Weights of a small mixture-of-experts language model, trained from scratch on English Wikipedia.
Size: width 224, vocabulary 8192, 29.5M parameters.
Experts: 64 SwiGLU neurons an expert, 3 picks a token, a softmax router, a shared expert of 128 neurons.
Training: a variant of Muon for the experts, 317M tokens.
Below are experts of layer 4 (counted from 0) of a mixture-of-experts language model. Rows are named down (a neuron's output weights, with its number) and show model dimensions 0-223. Each number is 200 + 20 x the weight over its row's rms, rounded and kept within 0 to 999.
Before each expert's rows: a language model's description of what the expert responds to. This comes from a sample of Wikipedia text that the model never trained on.

# expert 20
Of and contractions. The word of after nouns or verbs, contraction pieces like I''d', didn''t', and inner letters of foreign names, e.g. T'ü'bingen.
down1,174,191,174,169,196,174,215,219,199,163,223,204,211,180,209,221,193,189,187,209,194,189,172,208,184,187,199,196,211,227,172,219,244,189,180,175,220,179,192,178,188,204,193,242,214,196,186,204,218,172,201,160,198,199,186,159,211,172,196,204,196,179,207,202,162,170,190,220,156,216,175,206,204,182,150,177,194,192,164,194,245,235,193,201,216,178,237,209,202,222,186,169,184,184,239,172,223,225,201,180,175,208,227,215,215,193,195,191,164,188,195,193,202,202,203,190,166,212,222,213,215,206,189,208,208,168,191,161,224,187,201,223,182,225,181,198,168,161,200,221,202,200,163,197,231,216,176,199,184,195,212,215,210,221,223,228,181,198,214,203,211,202,208,182,194,191,189,198,210,191,202,197,146,197,185,202,191,224,211,146,197,226,208,181,168,228,199,212,202,188,240,174,213,207,197,213,198,190,231,170,189,211,234,178,207,226,221,166,230,169,208,191,201,201,190,193,177,217,181,188,200,202,182,191

# expert 24
Infobox and table headers. Pipes in table header rows and election result rows, bullets, infobox field names like Country, and heading word pieces such as Ar'ts'.
down0,223,197,213,180,182,245,226,202,182,193,191,160,219,194,186,203,200,203,214,185,206,192,185,186,207,163,192,207,225,199,210,209,153,188,189,177,222,215,215,191,182,184,230,214,191,188,209,238,176,215,201,181,180,220,196,176,151,191,208,189,178,211,204,199,238,211,212,195,226,224,252,193,211,190,177,181,198,196,182,200,192,197,199,198,191,183,192,209,182,205,222,186,192,200,211,219,245,179,211,189,209,202,165,159,213,201,188,185,228,159,237,209,200,160,177,215,186,207,198,183,185,218,202,229,225,227,234,190,188,178,149,181,210,215,204,173,211,199,193,207,235,174,191,211,206,192,230,180,222,211,167,169,209,160,201,218,185,209,207,201,210,186,177,165,214,198,177,185,197,221,239,231,223,222,176,223,223,180,192,255,202,213,212,211,163,207,188,215,193,180,200,185,201,199,200,146,196,180,191,228,204,208,199,185,216,194,217,188,196,199,171,225,213,233,202,191,193,160,177,190,212,187,176,194

# expert 4
Sports results, suffixes, modifiers. Plural and derivational suffixes and evaluative words in sports and results text, such as win's', touchdown's', best, high, not.
down0,201,176,209,217,191,233,186,202,237,174,247,193,190,184,209,180,187,213,214,219,213,194,228,170,182,252,190,244,189,212,211,211,198,193,232,217,199,184,195,198,187,230,202,195,173,145,208,160,221,222,183,180,210,233,191,200,186,180,157,206,179,190,179,174,187,188,208,200,234,180,202,210,205,212,225,177,215,174,227,177,231,184,257,176,196,216,169,190,248,207,205,206,186,208,209,198,228,232,204,227,185,193,214,169,185,198,185,207,194,193,212,187,239,183,185,211,183,181,166,190,190,236,212,214,250,190,189,175,199,227,181,198,212,200,232,216,187,195,188,219,227,182,226,221,194,223,179,233,213,197,193,190,205,195,200,210,195,191,232,209,226,205,186,202,218,177,200,196,217,207,215,190,195,194,216,200,191,178,235,186,186,195,183,224,187,191,225,163,203,200,172,176,207,212,183,200,160,174,188,178,191,195,200,212,237,181,195,206,201,181,212,205,222,202,182,172,233,229,196,218,199,217,200,232

# expert 27
Spaces before numbers. Spaces, line breaks and dashes right before digits in dates, tables and number lists, e.g. January 2008, 26–28, 1, 2.
down0,203,183,178,203,170,211,189,211,193,179,191,165,206,181,208,213,220,213,188,203,162,217,194,211,199,178,197,181,224,210,186,214,203,185,195,219,193,217,189,169,210,202,230,207,207,192,195,205,181,190,232,209,215,198,203,193,176,209,204,182,178,200,223,231,186,179,171,187,216,203,208,209,184,193,178,239,203,189,217,216,182,186,162,186,197,199,207,232,213,201,227,184,206,196,206,185,193,224,186,229,190,201,207,223,199,200,183,184,219,170,207,184,228,209,171,169,202,191,152,206,201,193,221,184,194,187,179,217,211,212,208,184,238,187,175,211,222,206,181,159,206,182,220,200,215,215,201,200,199,210,152,230,191,196,192,211,223,179,194,224,215,191,192,199,207,209,190,181,168,233,199,145,181,193,245,178,215,212,252,187,241,234,159,158,166,238,183,217,210,231,174,209,218,189,213,180,158,199,196,207,219,193,175,202,217,234,186,164,152,224,211,216,210,215,194,155,215,204,192,200,229,215,244,179

# expert 31
Word-completing suffixes. Final pieces completing common words after an opening piece like co or re, e.g. coupe, codified, coupons, epoch, precipitation.
down1,172,195,202,202,222,211,205,190,189,187,191,175,171,189,173,224,214,193,207,233,173,207,225,174,207,203,224,211,226,202,207,228,165,243,216,238,205,176,181,178,209,178,195,216,180,218,180,178,218,189,194,214,222,162,209,205,193,208,204,202,174,248,213,188,254,181,181,195,185,190,231,181,196,216,182,155,200,216,192,192,210,214,218,208,210,234,212,200,212,156,222,210,165,185,185,192,170,231,210,181,209,206,213,176,172,217,189,186,185,253,216,205,220,196,229,212,203,244,187,206,201,183,170,215,232,188,173,232,213,241,177,202,202,171,179,172,199,222,171,205,184,216,183,210,226,230,183,197,197,191,215,212,192,212,172,193,193,208,207,201,190,215,197,175,219,199,211,226,181,213,214,239,210,189,182,207,189,184,191,189,187,138,196,198,201,190,169,204,182,204,182,176,194,172,207,197,209,199,191,197,224,192,182,226,211,209,197,188,138,199,216,214,204,173,207,203,197,179,152,219,197,194,198,200

# expert 40
Digits within numbers. Individual digits of years, statistics and table numbers, like 201'8', 2'0'09, plus a space token after the before a word.
down0,188,187,204,172,211,171,212,206,203,208,187,225,159,211,194,243,188,190,171,189,191,209,210,163,213,205,182,221,191,199,198,189,208,201,178,199,234,200,189,230,233,207,195,203,220,177,203,195,207,198,211,203,166,214,189,214,226,223,217,215,175,187,215,220,168,188,261,171,244,222,191,178,195,199,182,188,184,200,179,177,183,221,176,194,225,205,217,182,219,210,214,175,209,182,180,207,216,181,200,192,227,206,221,202,189,208,212,224,197,196,253,195,223,150,214,180,177,194,198,201,182,199,223,200,174,187,208,227,216,233,214,232,213,232,216,207,209,194,260,217,197,216,224,195,193,212,166,193,170,210,216,231,172,180,183,226,177,228,179,190,241,206,186,206,188,205,222,198,205,214,199,220,190,200,228,223,194,245,196,205,220,198,187,178,198,165,211,213,216,219,190,148,197,187,196,185,145,228,191,206,165,208,168,198,211,226,221,209,188,226,186,229,194,194,179,170,211,203,214,208,214,200,214,195

# expert 13
Word continuations, However. Second pieces of split words (On-ly, Dur-ing, Al-bury) and sentence adverbs like However, plus name starts like California, Christ.
down0,195,209,177,203,246,197,187,210,206,198,217,226,203,206,188,198,196,171,191,222,202,203,209,222,228,219,211,185,153,165,182,233,237,219,207,239,188,173,202,172,198,190,209,212,197,218,194,238,201,229,243,214,237,212,176,211,218,203,178,226,193,183,214,183,207,232,214,181,209,204,175,205,185,184,195,210,219,246,187,216,235,207,227,188,213,195,195,206,172,203,233,233,186,187,201,215,166,219,212,190,183,224,203,193,223,180,235,176,169,185,191,207,216,192,170,198,184,189,169,224,173,199,229,193,185,196,200,173,235,179,209,195,199,232,199,169,176,208,181,247,198,227,203,196,177,183,184,206,178,209,226,197,214,195,227,158,178,190,231,142,209,200,236,200,210,183,165,198,216,188,233,182,181,190,209,187,218,195,205,205,202,227,216,183,191,205,177,202,208,201,222,213,195,195,222,224,194,217,200,181,185,194,223,170,186,217,175,178,179,199,190,180,157,185,162,204,214,186,228,219,222,218,197,202

# expert 47
Clause-ending was/pipes. The verb was after a long subject phrase, plus closing table pipes, line breaks and periods ending rows or chess move numbers.
down0,203,236,207,159,223,203,190,203,185,181,211,206,205,187,181,191,207,202,177,194,179,214,178,196,212,199,202,182,190,166,184,188,182,219,194,195,194,196,208,186,186,196,224,198,173,204,183,205,146,222,168,208,210,234,153,181,189,187,212,169,204,197,152,172,224,190,213,189,223,200,191,211,176,189,243,222,198,217,195,213,201,192,193,194,185,185,201,213,192,186,216,174,190,224,181,179,219,176,188,191,196,188,194,219,168,186,187,194,204,191,258,204,225,195,174,187,183,223,200,250,187,228,216,197,171,237,208,210,175,215,193,205,221,198,174,192,169,209,195,174,168,230,199,223,167,196,196,220,191,209,197,180,171,188,193,229,222,200,186,213,182,187,166,209,214,185,193,182,180,198,159,221,199,243,204,226,223,214,202,182,207,167,159,170,200,177,165,202,196,197,214,221,201,181,195,185,183,191,212,229,191,193,254,203,209,185,183,212,147,196,219,165,230,211,201,183,158,197,193,201,174,211,231,183

# expert 43
Non-leading digits. Digits after the first in numbers, strongest in coordinate minutes like 93°51′, also dates, scores and table figures.
down1,211,198,183,170,199,196,204,157,157,177,183,199,216,233,189,229,171,200,189,212,190,224,174,185,201,244,193,244,211,199,206,225,231,178,212,184,221,207,200,176,252,224,226,180,199,197,175,203,199,203,195,225,153,205,226,220,194,212,157,209,160,216,208,184,206,219,204,206,187,189,207,202,203,217,190,183,216,226,187,212,179,208,193,202,172,213,203,158,223,211,241,230,235,180,196,185,238,224,177,219,225,219,201,174,167,206,194,204,206,211,202,192,227,244,197,194,210,159,192,188,195,172,192,196,202,209,202,237,202,206,179,246,200,227,229,184,208,199,190,216,219,238,213,210,226,164,183,174,195,203,168,207,221,184,223,205,180,205,174,188,189,163,170,189,191,188,216,194,228,192,203,207,171,234,202,179,198,194,228,190,213,221,212,242,209,215,216,221,213,181,198,228,204,200,207,200,209,230,193,174,212,190,225,180,214,183,211,194,198,202,156,205,204,187,206,197,223,199,186,190,215,210,212,230

# expert 3
Mid-word name fragments. Word pieces inside proper names and foreign words, often after a capital start, e.g. Ciara, Holbøll, Sabaragamuwa, Empty in lists.
down0,232,193,226,195,200,201,210,190,204,195,223,192,172,225,191,221,232,162,209,215,208,205,190,217,218,210,210,198,195,185,195,205,192,208,205,210,180,241,221,207,211,173,175,204,195,214,237,200,182,231,220,197,204,184,185,169,184,198,198,217,193,243,206,211,207,175,200,192,191,211,203,190,208,185,213,190,204,239,187,189,195,204,247,222,200,202,216,194,180,184,195,196,185,198,191,206,196,195,171,198,188,206,189,246,172,177,162,195,175,189,215,175,217,203,203,198,195,176,160,183,225,157,158,219,191,211,202,207,223,216,170,196,207,222,201,240,207,177,195,183,207,242,205,161,181,189,180,199,231,195,211,178,183,222,214,183,192,189,196,205,197,165,213,175,206,198,205,207,190,227,207,215,180,222,212,146,194,220,218,169,201,155,201,176,177,219,186,185,211,220,162,176,222,176,198,270,222,186,214,175,224,229,171,205,193,206,202,187,211,228,152,215,232,200,239,201,182,202,157,199,182,174,198,214

# expert 26
Word-ending suffixes. Suffixes that complete words, mainly -ing, also -ive, -one, -er, as in angering, affecting, everyone, Redistricting.
down0,203,190,210,207,216,232,196,175,166,208,215,198,199,205,226,193,234,199,199,246,204,204,221,197,240,220,220,193,171,191,162,203,199,198,203,204,198,185,215,204,236,194,218,196,211,205,172,174,193,222,152,176,171,179,201,158,195,206,199,223,206,208,174,240,229,199,240,201,190,194,205,204,201,229,169,202,176,214,208,188,178,192,218,178,221,251,230,160,168,214,191,220,222,175,194,182,186,199,185,215,200,220,175,209,201,200,227,208,185,197,230,205,167,229,202,194,211,204,196,169,166,167,199,197,200,202,196,183,233,195,217,176,201,204,205,218,229,224,177,201,175,204,214,235,188,170,221,217,188,191,191,220,215,196,233,191,225,217,198,171,223,157,200,229,204,160,223,198,177,195,197,165,225,200,169,201,208,207,196,180,146,212,198,203,177,154,210,235,190,206,194,217,186,202,224,204,186,215,221,210,219,213,221,200,206,208,223,194,200,212,163,182,182,196,222,190,174,184,193,201,228,207,242,203

# expert 33
First digit of years. Leading 1 or 2 of years and dates (March 1931, by 1992), plus mid and late before decades.
down0,214,209,178,192,221,182,233,213,189,218,223,216,203,205,211,203,183,230,181,208,223,209,214,171,199,156,230,216,200,155,178,207,220,215,184,206,192,198,191,225,216,210,216,189,194,198,242,191,206,219,236,221,153,188,229,225,196,212,204,235,234,171,189,212,159,196,246,207,223,204,229,212,207,221,230,183,202,200,193,180,217,206,179,216,214,198,203,201,227,206,179,176,168,186,183,178,184,172,230,222,202,203,214,203,253,226,241,204,186,199,208,200,224,161,221,149,197,205,211,225,188,215,191,193,170,211,193,191,202,194,198,182,204,210,184,216,215,217,219,231,195,206,204,185,222,213,198,205,214,153,218,193,202,217,185,178,203,220,209,192,181,175,209,219,207,175,185,161,187,220,221,205,186,222,197,187,219,195,242,157,230,213,164,203,179,192,237,205,220,159,201,204,231,194,214,203,170,211,182,228,199,166,192,215,190,201,205,186,176,194,198,180,188,221,180,199,157,179,201,209,213,192,220,190

# expert 23
Infobox field punctuation. Colons, pipes and closing parentheses in infobox fields and tables, e.g. Country: after coordinates, elevation (ft), Species:, Website.
down1,193,183,203,250,192,208,199,176,204,169,186,169,180,159,196,206,196,186,160,209,212,186,197,217,153,176,235,213,179,192,199,222,211,212,212,187,220,205,222,199,192,201,182,216,228,190,213,247,218,214,196,223,213,235,213,244,197,198,201,190,203,168,242,170,190,203,195,159,233,184,165,232,189,224,187,190,173,214,168,223,223,216,176,200,225,197,189,218,205,178,189,214,215,220,234,194,176,166,217,215,201,183,186,214,214,230,215,202,235,200,226,182,198,227,185,193,215,202,185,195,197,172,215,167,184,206,163,190,204,197,164,181,208,172,195,196,219,200,209,233,243,197,229,181,207,193,202,184,212,202,193,219,245,187,201,197,207,194,214,191,196,218,217,175,203,190,223,250,167,230,200,193,179,181,179,193,214,204,190,207,176,173,195,191,185,204,182,206,212,197,185,194,193,222,201,204,156,208,196,231,220,226,211,210,207,222,183,239,227,204,210,188,204,217,202,226,203,205,170,213,232,217,184,241

# expert 45
Inflectional suffixes. Word endings such as -ed, -ated, -ized, -ing, -ion, -shed, as in sautéed, distinguished, extraction.
down2,206,194,194,207,209,158,205,192,205,191,205,200,169,245,213,210,196,200,231,220,177,198,218,221,196,211,191,212,178,192,187,222,219,177,217,215,208,254,221,220,169,188,193,212,192,249,214,226,197,194,221,193,194,167,190,175,193,217,195,187,211,211,176,182,200,214,222,178,217,188,216,174,184,231,190,192,180,165,190,192,188,202,206,159,205,193,198,204,190,204,197,192,183,222,208,166,226,200,195,192,204,184,166,190,188,208,200,218,166,194,192,196,199,261,202,226,178,235,207,193,203,201,219,191,189,173,199,202,226,213,230,209,234,151,181,216,192,224,181,221,148,198,231,214,205,217,202,205,207,188,175,193,212,212,215,184,224,192,185,213,174,183,217,169,173,208,209,233,202,218,227,197,215,192,209,181,222,217,206,206,183,200,173,192,207,175,177,213,233,205,240,168,170,180,199,178,193,168,203,211,147,184,192,247,206,188,188,185,178,187,206,229,191,176,205,177,218,227,190,262,207,187,187,183

# expert 25
Space before years. Space after In or in before a year (In 1701), the 9 in 19xx years, and name starts like Mc, Hi, Lu.
down0,210,204,226,191,231,201,217,197,181,160,217,201,173,205,169,236,230,244,193,201,228,173,208,191,209,201,195,177,253,203,196,199,208,216,200,218,203,239,187,181,202,189,208,196,209,154,198,220,199,219,162,206,204,186,180,211,201,169,197,195,220,213,180,146,187,172,204,198,182,169,237,195,216,223,198,244,209,234,174,204,204,212,205,203,240,228,196,167,179,206,221,209,213,218,202,171,215,180,206,181,188,190,196,205,197,217,209,197,192,149,219,222,191,186,193,209,203,196,171,186,233,195,204,221,215,194,207,180,209,213,207,223,208,219,211,206,202,211,196,232,229,244,203,177,180,204,195,223,212,225,213,210,203,183,215,206,210,215,141,194,217,213,211,219,224,194,209,239,198,201,182,203,190,177,177,183,197,185,215,218,226,240,196,209,201,195,199,215,190,231,184,236,189,210,197,226,197,254,166,164,179,206,209,179,232,214,203,212,209,225,222,217,196,222,180,196,207,193,195,232,183,239,198,178